{"d_shared_expert": 0, "init_std_router": 0.0195, "beta1": 0.95}
Below are experts of layer 7 (counted from 0) of a mixture-of-experts language model. Rows are named router (the router's row for the expert), gate (a neuron's input weights, with its number), up (a neuron's input weights, with its number), down (a neuron's output weights, with its number) and show model dimensions 0-255. Each number is 200 + 40 x the weight over its row's rms, rounded and kept within 0 to 999.
After each expert's rows: "mostly gets" lists some tokens that are sent to it at least half of the time. This comes from a sample of Wikipedia text that the model never trained on.

# expert 5
router,191,116,147,170,187,210,240,184,172,141,249,215,154,225,212,199,175,209,270,162,107,189,235,184,142,207,182,171,185,187,147,229,204,184,205,136,227,189,227,247,243,192,165,207,159,152,183,139,219,179,242,222,170,174,214,78,123,168,207,176,247,191,213,200,206,175,182,81,213,195,192,181,177,242,248,283,214,213,216,195,220,223,209,247,219,127,237,207,207,183,150,233,192,161,266,177,192,195,181,233,246,223,177,191,257,232,166,151,226,118,185,209,239,162,223,171,196,211,172,251,221,164,280,157,217,207,150,194,143,243,187,220,245,97,209,196,245,173,160,163,135,268,237,214,260,190,204,159,139,176,258,256,228,179,208,192,192,201,239,245,178,180,231,140,176,214,240,185,243,210,221,269,184,217,217,83,135,182,299,213,153,197,205,144,185,195,223,228,167,279,165,223,254,177,236,229,132,246,226,246,256,210,178,187,183,175,224,284,232,225,144,254,246,210,199,184,143,133,262,213,235,186,177,188,211,147,190,225,199,209,200,154,226,320,155,149,199,244,203,154,187,172,157,164,189,230,221,219,200,224,200,199,274,89,190,231
gate0,316,164,199,235,183,192,222,148,209,204,150,181,269,92,260,223,219,207,242,194,195,229,171,248,211,210,282,168,196,255,193,202,153,179,172,205,173,204,243,204,210,192,216,190,201,217,221,195,121,193,155,249,180,213,232,198,196,162,237,199,197,238,245,147,183,335,207,158,221,195,199,199,173,184,150,200,231,210,215,212,200,313,143,196,134,150,158,215,180,223,254,236,202,126,240,180,225,212,179,192,232,169,173,102,141,159,266,143,214,131,217,156,161,195,228,201,207,251,210,118,127,188,220,195,244,236,214,228,40,176,188,202,196,202,107,270,178,199,194,99,166,197,184,125,131,220,169,206,183,178,198,251,208,229,247,200,202,108,195,256,199,194,193,220,231,220,274,202,176,200,162,140,204,228,115,138,180,208,199,157,212,204,226,219,183,218,187,179,180,298,227,200,234,205,196,140,201,212,210,227,220,189,126,135,198,201,184,210,185,202,214,152,140,209,144,195,218,181,214,130,207,225,199,224,233,224,242,187,215,202,245,164,201,200,246,184,82,152,165,179,216,183,194,223,223,218,174,244,156,128,198,210,216,234,196,277
up0,225,200,150,232,185,137,215,201,229,165,195,137,208,205,198,201,223,249,199,224,244,208,200,198,230,167,254,185,225,262,197,200,198,139,229,221,194,157,315,238,205,256,218,198,196,295,168,173,179,194,135,212,137,190,267,233,108,239,222,216,136,236,217,186,171,200,221,222,291,224,193,198,203,247,173,193,201,210,265,223,205,224,195,189,151,162,159,191,193,156,177,227,223,202,196,222,278,223,175,188,201,109,324,157,177,178,142,170,225,212,255,116,197,236,197,275,198,195,195,128,157,237,206,240,198,280,236,190,164,263,93,297,231,118,208,201,233,208,154,192,248,167,172,185,210,204,241,191,236,199,210,188,188,182,208,152,255,165,101,200,351,201,140,215,196,250,217,118,217,200,204,203,197,238,199,179,195,154,218,199,203,219,266,257,226,205,202,195,224,264,195,256,186,230,128,153,201,202,206,191,183,200,195,208,146,172,200,253,237,182,274,261,180,187,204,280,155,182,237,160,228,195,233,201,260,342,205,174,206,227,187,195,201,111,209,200,185,139,229,198,187,168,191,198,206,220,261,203,199,172,176,272,192,202,197,208
down0,200,198,233,192,165,158,185,198,205,123,170,219,200,191,176,248,201,240,244,208,196,189,160,177,176,230,200,180,174,162,203,240,198,184,190,184,197,137,114,125,187,131,182,172,186,162,181,231,188,191,202,177,174,199,202,186,183,186,212,139,199,246,223,193,248,202,166,231,162,120,203,238,193,237,172,204,217,240,200,259,212,187,211,127,198,178,192,200,242,170,175,152,156,198,149,278,179,251,229,270,199,295,184,198,178,188,251,241,190,220,231,177,237,224,287,216,323,199,191,219,244,200,254,285,192,190,177,196,273,184,274,165,267,193,153,201,124,223,227,240,153,238,166,285,219,208,198,211,146,267,234,140,188,283,212,204,192,169,211,233,77,198,278,254,203,196,164,163,122,224,136,198,186,198,232,220,281,193,212,224,109,154,227,149,170,203,201,199,123,259,196,185,217,190,213,263,224,213,161,197,280,202,222,237,284,201,223,262,255,270,203,248,207,170,207,123,158,218,109,172,260,129,224,198,195,171,263,290,169,165,163,188,157,206,138,171,199,199,162,193,228,201,187,197,136,103,201,254,204,225,236,199,192,203,201,192
mostly gets: " h", " th", " sh", " Sh", " b", " sc"

# expert 20
router,181,217,102,188,115,191,229,201,140,179,289,260,105,197,138,158,142,324,249,148,147,188,162,207,185,169,157,165,219,306,189,194,239,136,267,199,234,269,201,209,239,171,178,195,160,189,253,174,279,189,214,191,170,199,224,153,170,175,118,159,185,196,244,241,214,181,202,157,169,297,227,136,200,170,184,214,212,175,275,150,209,224,252,231,167,125,262,196,177,199,148,263,242,163,215,200,184,234,127,197,215,226,144,140,257,180,226,146,187,98,202,267,178,138,232,176,226,195,212,185,260,224,276,233,120,191,162,163,179,176,191,177,237,155,231,195,238,206,198,147,142,205,178,245,199,201,228,129,203,175,169,252,192,183,139,210,216,300,238,202,219,224,170,147,215,200,256,207,212,204,196,246,232,242,233,150,201,194,229,186,217,234,150,181,148,218,189,222,279,168,169,217,247,172,209,199,176,220,243,208,213,206,185,233,183,185,245,198,217,217,159,198,224,143,172,203,172,167,164,185,173,205,234,176,133,184,213,254,211,205,219,178,114,163,188,132,219,232,245,220,187,206,164,199,207,131,152,238,175,197,204,180,225,92,187,158
gate1,186,326,182,187,205,197,174,151,199,168,152,203,196,188,199,200,199,230,205,258,216,209,219,151,139,237,221,98,159,191,265,274,220,238,242,193,177,153,181,174,170,264,203,206,239,228,190,207,210,210,213,137,195,214,154,215,187,191,177,193,233,197,218,188,237,235,242,158,165,221,223,132,195,76,190,189,197,143,182,159,201,213,195,247,195,192,193,197,181,178,215,203,152,199,234,160,199,176,203,100,147,208,221,166,232,218,229,213,196,182,236,318,183,199,201,206,205,167,238,174,155,203,243,245,208,198,141,205,233,211,193,150,148,207,166,318,190,259,215,185,168,181,235,186,130,251,161,253,188,175,171,224,112,195,204,217,228,189,207,190,120,236,185,271,140,195,214,137,198,255,151,190,160,225,200,206,290,238,290,205,203,187,285,250,211,135,37,178,217,212,204,161,160,176,188,211,262,205,268,271,192,153,76,232,222,208,220,213,149,240,199,184,239,200,151,202,200,201,238,136,200,204,195,183,201,187,212,208,236,185,198,210,137,130,162,220,209,205,188,228,261,192,239,202,153,165,312,155,140,270,185,203,198,200,213,241
up1,198,136,205,193,269,208,163,169,203,193,126,183,125,217,121,201,209,185,218,196,202,202,240,190,210,199,218,175,205,204,99,199,200,180,201,129,122,139,202,196,138,278,185,123,242,244,202,232,188,190,225,200,195,258,198,125,160,240,166,196,202,200,155,204,205,128,162,200,159,181,259,256,181,152,209,199,196,232,150,177,205,207,136,226,200,252,216,198,253,250,201,197,200,200,117,221,206,185,202,239,224,201,241,284,254,199,197,311,201,272,232,170,204,235,255,198,200,218,265,161,198,235,157,200,135,241,174,237,219,254,180,174,160,181,198,258,208,196,199,179,157,143,241,145,160,161,180,265,212,173,296,233,200,208,272,202,252,199,96,204,188,350,211,224,160,211,227,242,207,137,184,206,214,199,181,199,151,202,214,189,187,206,196,227,231,217,169,255,217,178,178,198,203,269,225,218,225,264,197,141,199,202,189,196,298,234,102,118,279,202,231,115,161,151,137,234,217,190,200,168,157,157,204,206,197,228,171,198,79,166,194,156,138,235,176,158,200,195,163,270,201,237,200,221,205,201,214,207,216,201,200,297,207,174,168,174
down1,180,243,208,178,198,220,203,176,221,146,173,230,220,204,201,201,276,212,219,208,204,161,216,106,255,125,194,198,207,228,230,228,214,167,214,228,225,123,223,148,194,184,189,159,193,124,202,197,284,152,221,150,296,214,220,115,157,165,168,212,234,202,153,206,163,176,184,205,185,147,199,235,187,174,195,224,201,110,215,180,160,202,222,204,161,260,193,271,239,203,218,223,183,125,189,169,199,229,195,243,194,177,156,201,249,146,217,131,141,199,249,279,198,158,225,133,197,187,93,134,206,205,238,202,212,220,107,219,200,181,188,199,185,210,202,168,199,82,210,262,200,146,274,197,92,144,155,170,150,225,184,283,194,268,240,198,143,162,185,109,140,185,189,227,181,141,257,220,240,180,199,204,200,166,173,193,211,232,285,237,192,121,191,214,125,153,236,191,210,215,203,200,184,176,110,211,102,158,203,201,158,184,188,202,185,301,119,213,218,179,200,138,194,261,181,206,173,172,205,176,135,197,166,127,211,208,191,190,208,158,182,200,199,210,178,199,209,224,193,195,251,196,160,208,250,142,235,275,214,205,91,151,225,218,195,192
mostly gets: " that", " where", " which", " when", " but", " and"

# expert 37
router,192,117,189,143,122,168,254,168,196,137,344,309,193,278,230,157,206,237,232,176,137,149,210,238,203,197,152,223,166,246,114,195,221,218,149,151,246,261,237,303,194,182,168,133,160,177,172,209,221,252,282,227,156,204,197,164,149,182,182,198,227,142,260,242,130,169,157,100,216,211,165,142,181,178,242,234,274,170,201,113,204,219,246,218,191,134,279,252,190,202,156,263,218,176,210,174,175,201,170,202,266,287,149,184,218,197,190,203,205,125,237,247,177,163,221,171,209,181,225,245,200,213,194,214,154,166,158,181,205,179,243,166,246,107,206,217,228,217,205,208,185,233,141,173,222,112,204,179,174,181,158,200,199,161,168,270,221,281,182,157,224,190,211,166,197,202,200,223,252,190,228,225,207,217,190,176,154,203,254,195,219,214,172,172,262,186,240,206,215,199,189,243,239,195,182,234,138,241,262,269,252,234,135,183,165,201,183,189,185,250,141,236,234,208,191,176,161,159,203,226,221,216,203,213,180,203,170,188,205,224,204,173,149,210,205,184,195,211,221,174,163,187,166,96,195,200,143,221,220,182,206,225,219,74,167,180
gate2,170,151,241,211,182,231,200,213,188,168,207,197,189,185,213,217,213,304,209,181,131,182,213,205,287,251,199,228,124,182,209,183,199,191,207,152,199,309,218,144,197,191,173,171,258,203,212,233,174,200,193,200,206,213,191,194,173,268,159,188,237,173,209,234,196,196,178,180,200,163,195,229,237,241,201,288,303,182,199,240,176,209,196,178,199,208,295,216,124,230,199,194,252,123,198,191,180,193,174,156,249,201,186,193,235,169,257,162,203,191,195,220,198,217,207,136,147,205,202,206,206,209,205,231,169,165,257,233,274,215,221,188,158,157,268,278,222,211,181,309,182,157,204,198,186,167,196,151,147,259,111,133,208,203,180,199,276,176,238,194,197,135,167,255,200,136,198,181,234,205,173,199,301,225,215,196,77,151,158,242,198,197,247,186,309,169,204,223,237,151,52,197,236,201,172,234,213,202,191,145,198,226,159,179,250,228,188,263,177,162,251,248,264,270,171,189,191,246,161,199,186,239,148,284,61,219,198,192,240,201,258,215,200,202,239,194,219,247,199,164,195,205,243,182,197,234,173,205,223,160,199,175,120,158,234,181
up2,184,152,31,234,164,208,161,208,209,149,233,195,206,178,203,212,230,249,187,178,141,104,257,201,289,242,252,290,173,232,199,196,206,191,220,133,199,215,240,164,137,223,162,173,197,200,227,250,175,189,217,141,227,200,198,192,190,264,183,201,294,190,201,193,201,175,177,181,204,154,172,205,213,200,244,259,233,214,209,210,119,198,206,199,190,203,275,205,88,270,200,199,204,164,213,201,149,178,124,140,241,200,157,141,238,225,248,169,205,200,209,199,197,255,163,195,160,225,202,236,199,191,213,248,208,161,270,200,211,238,214,145,198,104,219,261,203,236,170,274,160,190,135,213,198,169,199,204,161,249,107,137,208,204,199,188,289,148,200,199,213,186,290,246,171,166,224,196,200,211,219,204,252,250,237,183,60,147,188,204,239,199,241,200,290,163,233,219,252,189,95,166,239,203,214,230,249,199,206,200,180,198,165,200,206,224,204,219,126,162,177,276,236,302,198,204,224,209,189,200,201,206,135,250,102,229,220,215,251,170,247,216,179,215,257,201,210,264,203,174,188,194,229,191,197,212,201,198,239,181,193,200,175,199,254,167
down2,164,181,211,191,223,174,217,207,187,106,178,200,179,201,194,183,184,198,241,175,159,187,191,204,184,235,201,301,201,225,252,256,199,223,192,202,280,217,129,186,129,165,221,176,221,200,192,267,173,198,138,183,194,223,224,200,159,271,203,264,268,219,192,209,206,217,197,210,212,162,185,215,196,155,147,212,157,170,303,206,226,163,216,307,244,217,275,277,220,180,203,159,203,321,151,236,200,192,168,180,187,206,205,203,197,108,140,196,191,285,205,126,142,196,148,204,201,206,199,110,183,199,196,200,192,184,238,206,94,192,145,175,170,205,220,184,173,201,204,201,213,203,200,201,265,45,209,253,214,244,188,207,192,247,250,141,226,257,180,177,193,282,222,167,220,187,157,200,121,198,214,171,158,205,260,212,177,293,229,178,245,207,206,244,138,181,168,208,204,242,186,202,212,190,240,283,179,194,154,203,209,208,242,189,207,199,200,191,212,193,243,216,175,209,261,198,200,189,218,163,150,205,156,234,171,285,147,198,176,208,231,216,179,186,203,253,154,234,242,173,255,203,166,201,187,339,202,195,200,257,317,251,203,223,304,223
mostly gets: " Votes", " Candidate", "/a", " MF", "/A", " Swing"

# expert 62
router,193,180,140,205,174,239,294,140,176,171,184,204,175,261,156,188,129,231,183,177,165,237,249,222,262,235,148,140,241,279,224,135,170,188,221,133,268,204,258,288,209,127,177,165,175,215,204,203,252,226,214,195,193,195,218,208,189,170,229,183,211,133,239,235,184,192,171,107,166,178,204,133,147,245,208,210,232,243,242,228,227,183,198,267,227,151,266,204,206,208,184,207,173,159,167,180,241,220,191,170,193,270,220,199,168,233,190,122,315,143,242,172,249,135,220,115,183,216,253,200,245,157,257,216,210,222,222,200,234,169,229,136,189,198,147,182,275,190,201,151,176,210,181,217,264,179,243,202,153,138,220,164,174,174,191,192,165,284,214,183,202,217,188,195,229,219,259,181,226,160,202,226,145,133,161,129,128,237,219,187,159,172,200,228,202,171,181,197,211,217,179,226,215,172,158,257,165,287,255,202,209,219,172,156,187,130,209,206,196,170,146,166,196,198,251,231,238,191,247,197,185,272,233,138,202,188,248,173,168,221,151,216,220,218,157,151,147,305,186,166,232,208,118,168,250,162,251,261,190,237,169,228,205,98,106,217
gate0,313,174,161,206,248,197,203,186,199,170,192,236,202,179,203,205,207,243,159,137,189,161,211,201,315,219,198,261,119,212,195,175,212,138,210,182,151,211,113,273,204,220,229,224,214,201,228,203,146,185,280,169,158,196,224,251,276,257,209,194,101,218,148,203,51,201,199,212,167,214,121,206,196,201,145,212,204,130,173,229,132,204,204,222,211,198,228,199,159,201,216,326,183,229,182,252,178,155,131,298,151,205,182,260,244,293,235,207,223,136,172,198,162,208,207,186,231,174,206,211,240,206,170,160,226,210,157,201,185,201,272,191,214,181,209,144,203,223,206,205,182,163,105,198,172,176,279,277,208,134,271,200,209,200,236,218,104,193,245,255,197,206,220,215,183,245,201,299,200,149,253,197,183,217,153,235,169,195,272,217,219,194,256,197,260,189,201,223,229,150,211,255,246,165,243,202,187,228,155,200,189,183,228,185,232,203,257,120,225,227,205,234,229,200,184,167,221,216,137,222,242,165,193,286,229,182,234,182,200,260,201,218,156,181,189,222,194,201,254,185,160,154,234,185,158,230,245,199,204,262,156,201,134,196,161,207
up0,201,209,223,188,208,204,196,224,153,229,182,219,214,178,278,197,140,161,205,199,200,283,201,201,129,200,209,140,280,183,190,134,148,331,191,229,202,213,198,124,269,225,180,152,193,231,203,220,223,212,142,212,230,203,266,240,150,136,191,272,230,274,193,199,217,211,268,200,163,143,235,200,170,211,140,217,177,121,198,181,273,191,210,152,176,146,226,213,182,152,130,128,179,202,183,135,200,212,253,154,192,221,249,157,210,207,197,211,196,200,169,232,239,224,178,193,187,198,217,207,207,221,174,202,174,207,223,199,249,233,188,233,182,235,177,298,186,201,144,201,225,224,194,88,179,201,185,150,208,145,251,283,224,194,195,196,206,161,202,217,413,215,260,236,220,195,203,137,258,189,154,237,286,182,302,245,238,193,151,247,177,194,104,145,180,187,184,236,138,241,189,219,133,209,199,188,193,230,246,268,195,187,243,200,140,201,212,134,171,177,210,150,196,200,203,214,136,191,217,208,155,200,183,156,215,181,187,202,190,202,252,197,288,201,230,167,210,207,191,268,201,208,222,211,179,192,116,194,166,228,215,230,253,187,219,179
down0,228,167,190,186,193,234,256,265,167,116,238,183,238,249,233,215,231,136,239,197,263,224,193,261,195,237,231,219,224,219,266,146,234,226,182,233,283,200,250,208,212,178,218,167,159,323,183,268,233,262,195,201,200,197,147,197,232,217,244,258,224,252,200,221,201,224,262,204,188,242,216,248,234,201,200,214,249,193,154,199,234,186,269,235,192,170,230,149,122,172,228,158,200,197,277,200,267,199,174,282,193,152,232,243,200,99,275,220,234,147,201,201,119,226,175,147,202,227,141,183,216,213,202,221,199,256,239,120,208,209,204,251,205,203,213,211,205,173,186,221,237,262,140,152,187,192,202,248,220,207,191,177,153,241,168,197,194,187,253,213,212,208,178,198,249,171,278,166,198,229,242,288,204,230,207,158,162,200,236,171,181,192,242,199,273,271,202,201,261,131,172,189,284,225,174,213,224,262,296,155,182,275,248,183,98,221,211,148,244,288,150,228,247,201,154,184,184,213,161,192,165,237,198,215,170,276,197,117,202,197,225,202,123,197,219,208,134,192,167,195,203,240,220,155,273,197,146,134,240,188,168,222,177,183,163,151
mostly gets: " c", " ex", " pre", " res", " rec", " cons"

# expert 24
router,213,159,174,161,99,195,285,171,179,141,199,257,176,243,191,215,214,235,210,178,168,176,232,168,203,227,180,182,228,156,179,181,204,148,209,86,171,227,218,251,286,177,116,212,210,216,216,205,187,189,201,195,109,164,213,96,210,118,128,139,225,169,309,213,181,143,236,116,241,249,155,168,183,199,289,274,200,196,156,156,191,204,239,231,223,181,216,224,197,175,151,265,239,177,165,194,196,224,149,165,251,243,200,221,216,215,208,155,264,153,201,219,195,141,247,178,204,218,219,176,308,221,206,196,188,188,235,170,236,194,187,185,199,152,197,185,211,214,192,208,171,221,208,222,274,151,213,237,213,195,191,234,199,201,148,198,182,314,216,219,230,207,146,146,141,205,188,211,276,178,232,221,192,251,125,196,106,195,245,151,187,195,206,200,191,285,231,207,258,210,153,274,187,163,165,245,150,271,218,203,260,188,206,280,225,166,175,163,189,211,188,254,223,182,182,207,207,207,245,160,190,193,160,192,193,232,280,193,211,224,211,252,219,211,155,186,193,234,194,118,203,215,85,166,249,182,212,197,197,284,176,175,211,123,132,203
gate0,418,261,205,196,135,207,197,174,130,174,243,209,248,208,218,223,225,269,200,200,156,204,257,200,195,219,194,206,206,199,257,244,106,256,181,171,183,208,247,159,222,176,212,197,209,152,205,185,199,150,202,201,170,215,231,228,121,185,160,199,212,251,178,161,167,220,226,146,207,243,202,202,226,157,148,257,285,252,86,124,137,205,177,204,202,193,208,201,223,226,207,243,226,257,201,156,272,161,188,193,204,203,266,252,210,194,262,193,181,246,164,124,193,189,275,172,200,225,263,210,211,290,207,207,203,208,217,233,227,268,239,182,300,197,162,200,192,246,199,190,187,215,158,155,254,270,165,223,215,197,178,231,186,203,180,127,243,202,151,199,269,282,238,217,232,194,195,176,228,157,199,165,248,177,159,226,187,220,218,206,212,222,180,248,184,189,197,207,85,172,205,202,165,234,207,191,158,189,206,159,199,194,201,273,290,119,122,191,215,217,277,240,174,192,191,212,194,241,213,208,211,231,207,199,193,207,227,141,225,206,206,200,225,178,180,204,330,143,202,165,164,146,208,237,234,204,199,199,202,182,210,121,194,145,194,154
up0,282,250,199,219,118,205,214,222,136,196,231,181,169,199,209,200,221,298,153,193,154,203,254,239,200,234,251,197,184,208,212,264,111,202,201,208,177,225,224,174,210,167,189,220,205,79,144,181,205,142,203,179,137,198,243,188,82,154,196,185,259,206,162,240,203,189,160,173,181,213,238,196,226,161,180,206,266,238,177,135,146,173,164,187,184,169,205,188,219,202,198,171,200,218,194,138,227,180,169,231,243,200,272,271,226,197,227,188,176,236,204,194,181,174,254,196,193,221,236,234,228,196,196,215,185,211,208,204,232,225,218,195,299,160,166,192,176,219,190,203,200,191,142,157,230,233,218,224,212,154,194,240,210,226,223,155,254,215,159,155,482,263,263,198,210,173,203,159,246,228,178,204,187,186,188,239,192,249,192,261,231,231,202,237,178,196,200,98,180,207,177,228,167,205,207,161,191,200,268,165,188,215,192,213,292,130,185,244,232,201,263,275,203,223,201,219,196,229,212,165,160,170,232,228,194,275,266,141,221,181,211,193,236,204,241,182,305,162,204,180,161,191,162,203,225,226,187,228,207,199,208,208,184,168,142,195
down0,193,203,228,123,239,187,256,209,213,231,151,208,161,198,224,200,150,164,233,168,217,146,200,171,223,253,195,262,255,112,177,223,246,253,194,203,201,232,190,201,244,262,218,233,232,203,199,195,261,181,196,247,185,183,162,205,192,236,223,237,234,179,153,140,248,209,164,167,182,193,169,192,182,286,206,171,299,195,167,213,187,223,199,248,191,179,213,108,220,229,240,209,190,205,199,207,172,268,196,187,185,126,250,138,200,145,155,201,294,198,199,120,200,169,144,229,201,304,162,215,207,137,203,201,241,144,213,189,198,170,199,281,237,131,170,203,198,206,205,68,178,195,182,264,161,182,116,233,199,90,191,151,144,213,191,227,189,103,165,226,151,204,186,189,190,210,172,195,225,194,141,185,194,183,153,201,165,191,194,196,184,160,199,212,277,189,280,204,184,226,172,116,213,131,187,257,160,175,180,211,241,236,184,267,204,166,199,244,166,198,204,211,201,196,207,141,215,292,227,228,189,184,196,200,188,196,257,166,267,207,103,157,200,231,220,126,119,254,171,252,251,196,74,275,152,202,181,191,258,162,157,201,185,192,198,176
mostly gets: "\\", " \\", "{", " exp", " $\\", " prop"

# expert 34
router,185,214,128,192,129,259,236,154,181,178,216,330,163,215,189,194,144,186,208,253,145,166,247,230,231,158,139,239,216,162,137,162,182,205,180,114,223,183,227,216,225,162,202,144,138,207,195,205,245,185,194,229,150,154,228,183,146,120,148,174,249,230,290,219,244,164,178,111,228,243,199,196,131,186,266,259,228,138,204,203,212,186,215,243,165,138,184,179,237,158,148,244,261,140,264,208,190,231,200,220,236,219,236,198,249,313,233,163,202,126,246,254,221,136,212,129,192,227,213,204,185,193,234,209,90,185,189,183,214,169,231,173,226,153,168,224,277,192,235,236,164,213,265,203,190,190,199,176,131,169,170,251,207,194,216,194,236,265,219,168,195,210,184,154,138,260,220,186,246,194,210,217,202,213,170,201,119,158,251,200,161,209,195,159,238,250,155,147,222,185,143,186,208,225,185,256,129,249,191,223,261,204,180,194,154,198,245,213,165,269,184,198,198,188,219,241,231,215,232,174,212,195,192,109,159,189,222,165,147,233,215,205,218,247,187,170,196,245,230,146,136,152,144,130,207,228,210,239,166,193,203,155,263,85,195,202
gate1,187,425,127,227,146,206,175,137,214,185,165,247,196,306,282,207,202,191,170,158,186,195,227,237,198,210,200,149,245,153,199,211,248,194,197,228,124,230,197,149,191,202,189,183,200,201,224,188,200,181,214,198,230,255,227,224,169,259,266,212,197,199,243,202,168,170,241,248,198,229,207,207,167,212,202,124,110,199,228,296,172,249,164,212,151,240,185,326,266,171,124,205,228,213,200,190,228,223,229,238,215,174,220,216,294,202,106,202,249,139,126,145,245,162,235,201,224,128,217,195,207,143,163,214,232,227,284,204,250,267,202,233,200,244,201,184,216,171,215,186,288,208,204,254,221,195,178,192,256,218,274,224,234,203,199,206,222,163,188,216,168,186,204,190,234,208,184,205,143,227,162,188,222,208,202,190,219,185,220,133,171,186,198,227,249,209,208,176,201,201,205,125,189,189,86,197,256,126,216,217,207,206,181,127,191,171,201,200,128,232,199,239,171,200,236,174,205,243,167,167,185,205,196,202,220,199,181,235,199,192,179,213,173,208,192,197,253,238,130,120,169,191,142,209,147,217,197,155,299,147,219,185,154,213,196,183
up1,156,225,183,212,142,196,165,227,202,164,199,255,208,283,197,202,249,167,215,93,198,285,222,184,191,302,208,196,240,224,194,148,229,221,216,235,71,177,233,196,192,220,211,172,188,171,154,212,201,207,201,201,261,232,144,181,178,206,221,230,194,212,202,212,195,216,235,277,165,263,255,178,179,202,191,54,189,239,279,235,197,189,206,241,285,188,228,229,245,206,190,245,186,196,204,166,212,198,173,310,226,196,280,203,203,182,158,205,197,187,198,206,234,201,207,194,199,119,200,201,276,193,224,208,196,295,172,278,209,200,198,175,132,220,238,155,206,139,174,159,278,158,198,235,200,200,151,198,225,208,214,218,246,177,245,278,206,177,223,243,169,366,218,217,215,173,182,124,193,159,232,197,203,228,205,181,223,198,152,228,263,202,167,209,262,223,215,198,258,203,194,161,216,178,128,204,214,174,215,212,237,179,142,134,198,83,210,202,254,190,154,236,207,146,143,192,132,187,167,199,157,215,189,251,198,213,221,187,198,203,183,169,250,307,200,232,185,206,158,153,241,252,187,185,194,202,184,210,224,132,142,191,147,139,138,187
down1,228,239,194,203,209,206,220,199,272,219,175,252,203,138,130,162,118,153,176,195,225,184,147,204,207,153,234,192,208,167,201,101,182,173,202,162,153,197,201,195,165,179,219,200,174,189,295,163,212,99,209,203,188,280,223,196,205,176,238,136,172,212,254,278,224,210,192,144,218,186,152,236,243,206,235,197,114,134,228,150,176,188,171,204,143,225,144,113,182,137,285,214,210,252,123,200,145,130,225,203,200,260,214,179,183,218,198,204,165,242,124,206,223,313,262,178,217,175,179,230,206,180,227,223,161,155,213,213,249,218,187,179,197,182,213,224,216,269,162,160,128,138,216,99,240,230,129,128,147,203,185,187,187,165,172,218,239,193,167,184,209,279,196,244,209,206,202,223,237,178,275,207,190,224,203,183,235,184,262,182,201,210,213,198,220,248,154,139,249,228,256,213,240,204,226,187,95,138,202,244,182,213,202,205,205,126,305,189,200,211,164,159,228,189,203,184,219,145,163,244,262,200,169,202,207,225,213,249,149,230,171,190,104,161,222,238,249,175,213,284,225,248,210,164,256,264,221,116,212,233,247,171,219,196,206,199
mostly gets: "-d", "-p", "-b", "Th", "-h", "-t"

# expert 8
router,214,100,69,108,132,215,236,235,174,173,240,292,182,212,210,201,222,188,165,240,130,159,232,229,222,138,119,135,194,189,169,224,254,198,175,160,227,198,247,189,210,192,129,186,161,236,202,162,236,167,285,166,144,153,204,159,182,165,203,168,236,174,248,211,229,181,189,82,263,229,222,155,200,189,246,250,252,144,221,154,226,170,201,231,182,159,242,168,231,227,207,238,270,170,230,220,246,253,182,203,271,240,222,213,217,253,188,151,195,137,204,285,250,134,244,133,144,199,216,159,279,154,242,269,178,159,249,178,132,212,242,172,211,133,153,169,235,210,211,199,126,230,213,203,182,160,210,186,161,167,183,217,249,169,191,215,189,257,142,117,141,184,188,187,180,230,197,180,218,270,216,232,205,253,182,207,139,176,236,177,220,204,188,207,222,224,129,165,229,209,123,234,245,219,141,262,173,237,224,191,262,226,177,238,180,156,161,212,246,208,151,183,269,174,187,210,200,137,172,145,203,212,225,215,177,158,226,194,159,212,191,249,216,229,233,156,185,266,237,186,219,247,169,143,191,170,161,232,217,227,194,236,258,174,202,240
gate0,347,203,200,207,203,240,320,197,221,213,184,157,219,199,217,186,261,200,200,176,227,238,198,187,201,112,205,135,179,194,270,149,208,191,226,171,169,160,166,185,280,244,256,155,190,258,225,177,218,176,209,202,189,198,192,311,200,203,206,191,222,197,195,167,211,204,202,199,312,195,188,295,157,216,108,207,237,198,195,223,184,213,171,161,183,198,206,204,200,268,262,233,228,205,214,190,215,257,251,190,218,214,223,189,161,209,235,200,106,200,187,210,161,284,213,133,156,245,202,238,194,180,109,87,159,165,191,180,235,200,232,219,222,195,152,200,164,246,129,233,190,193,170,144,205,195,170,230,191,221,176,191,208,181,218,222,222,191,227,196,164,263,226,195,253,204,181,189,182,234,306,151,185,219,95,145,166,202,252,214,266,253,209,181,226,249,193,144,267,179,258,235,185,135,215,201,201,169,195,220,189,157,205,116,211,117,190,148,188,129,205,221,177,206,260,269,198,224,220,170,269,224,203,188,200,123,206,212,206,146,167,207,224,224,207,186,167,157,181,249,160,231,158,194,147,200,204,194,158,152,232,271,81,188,198,269
up0,196,177,221,322,196,128,167,193,171,195,132,199,200,149,231,146,85,181,215,193,221,237,207,197,206,272,180,195,257,196,211,265,212,215,207,289,190,272,266,199,116,157,183,213,194,211,204,212,251,219,98,141,169,193,212,221,200,147,263,199,198,216,211,236,201,237,234,231,179,215,231,174,202,241,228,202,208,196,234,211,255,186,218,184,190,282,201,174,148,225,236,160,205,175,220,183,224,218,164,179,243,213,183,196,257,207,177,250,235,256,204,140,162,189,198,252,244,208,131,170,170,201,149,269,226,220,186,185,241,236,184,248,211,176,212,168,228,153,309,187,240,271,208,234,254,215,205,220,171,199,221,215,198,172,182,223,164,242,184,181,311,195,232,117,221,210,287,169,207,197,174,239,179,140,245,210,177,265,199,214,194,91,267,179,206,193,195,211,205,213,151,224,192,227,181,217,205,202,204,149,180,251,182,223,162,127,205,201,187,220,251,179,201,219,183,86,190,200,199,248,180,90,295,207,188,220,151,200,207,239,173,193,148,179,181,209,140,170,220,201,189,202,277,273,245,197,100,236,164,317,191,197,216,224,202,109
down0,201,201,161,195,217,179,145,135,84,197,187,239,162,184,163,188,200,179,161,186,210,159,209,198,141,184,208,191,194,208,169,187,218,201,157,267,198,299,235,205,121,180,157,194,249,183,268,238,238,215,204,255,144,198,211,199,208,188,170,251,178,175,175,202,200,212,201,305,175,199,229,195,179,196,250,231,178,191,224,207,200,201,122,194,238,247,191,209,291,228,191,231,136,119,260,233,140,187,200,214,138,198,276,228,203,193,169,206,198,238,200,165,222,191,197,151,171,191,194,160,190,219,249,203,184,336,146,180,180,201,185,175,225,163,173,306,244,182,284,193,173,207,156,232,241,271,201,188,234,272,138,177,254,172,279,213,176,177,92,158,192,216,192,243,170,196,217,151,207,201,219,113,218,254,160,226,200,168,175,207,283,203,284,198,200,268,199,239,221,154,186,175,157,197,199,187,253,225,175,254,194,204,199,181,220,262,103,208,188,187,284,197,201,201,178,166,260,144,128,171,115,184,151,241,186,199,181,131,200,277,206,227,219,213,203,207,188,133,195,192,183,277,224,243,216,283,227,163,197,203,190,195,302,260,187,245
mostly gets: " s", " S", " V", " Z", " v", " J"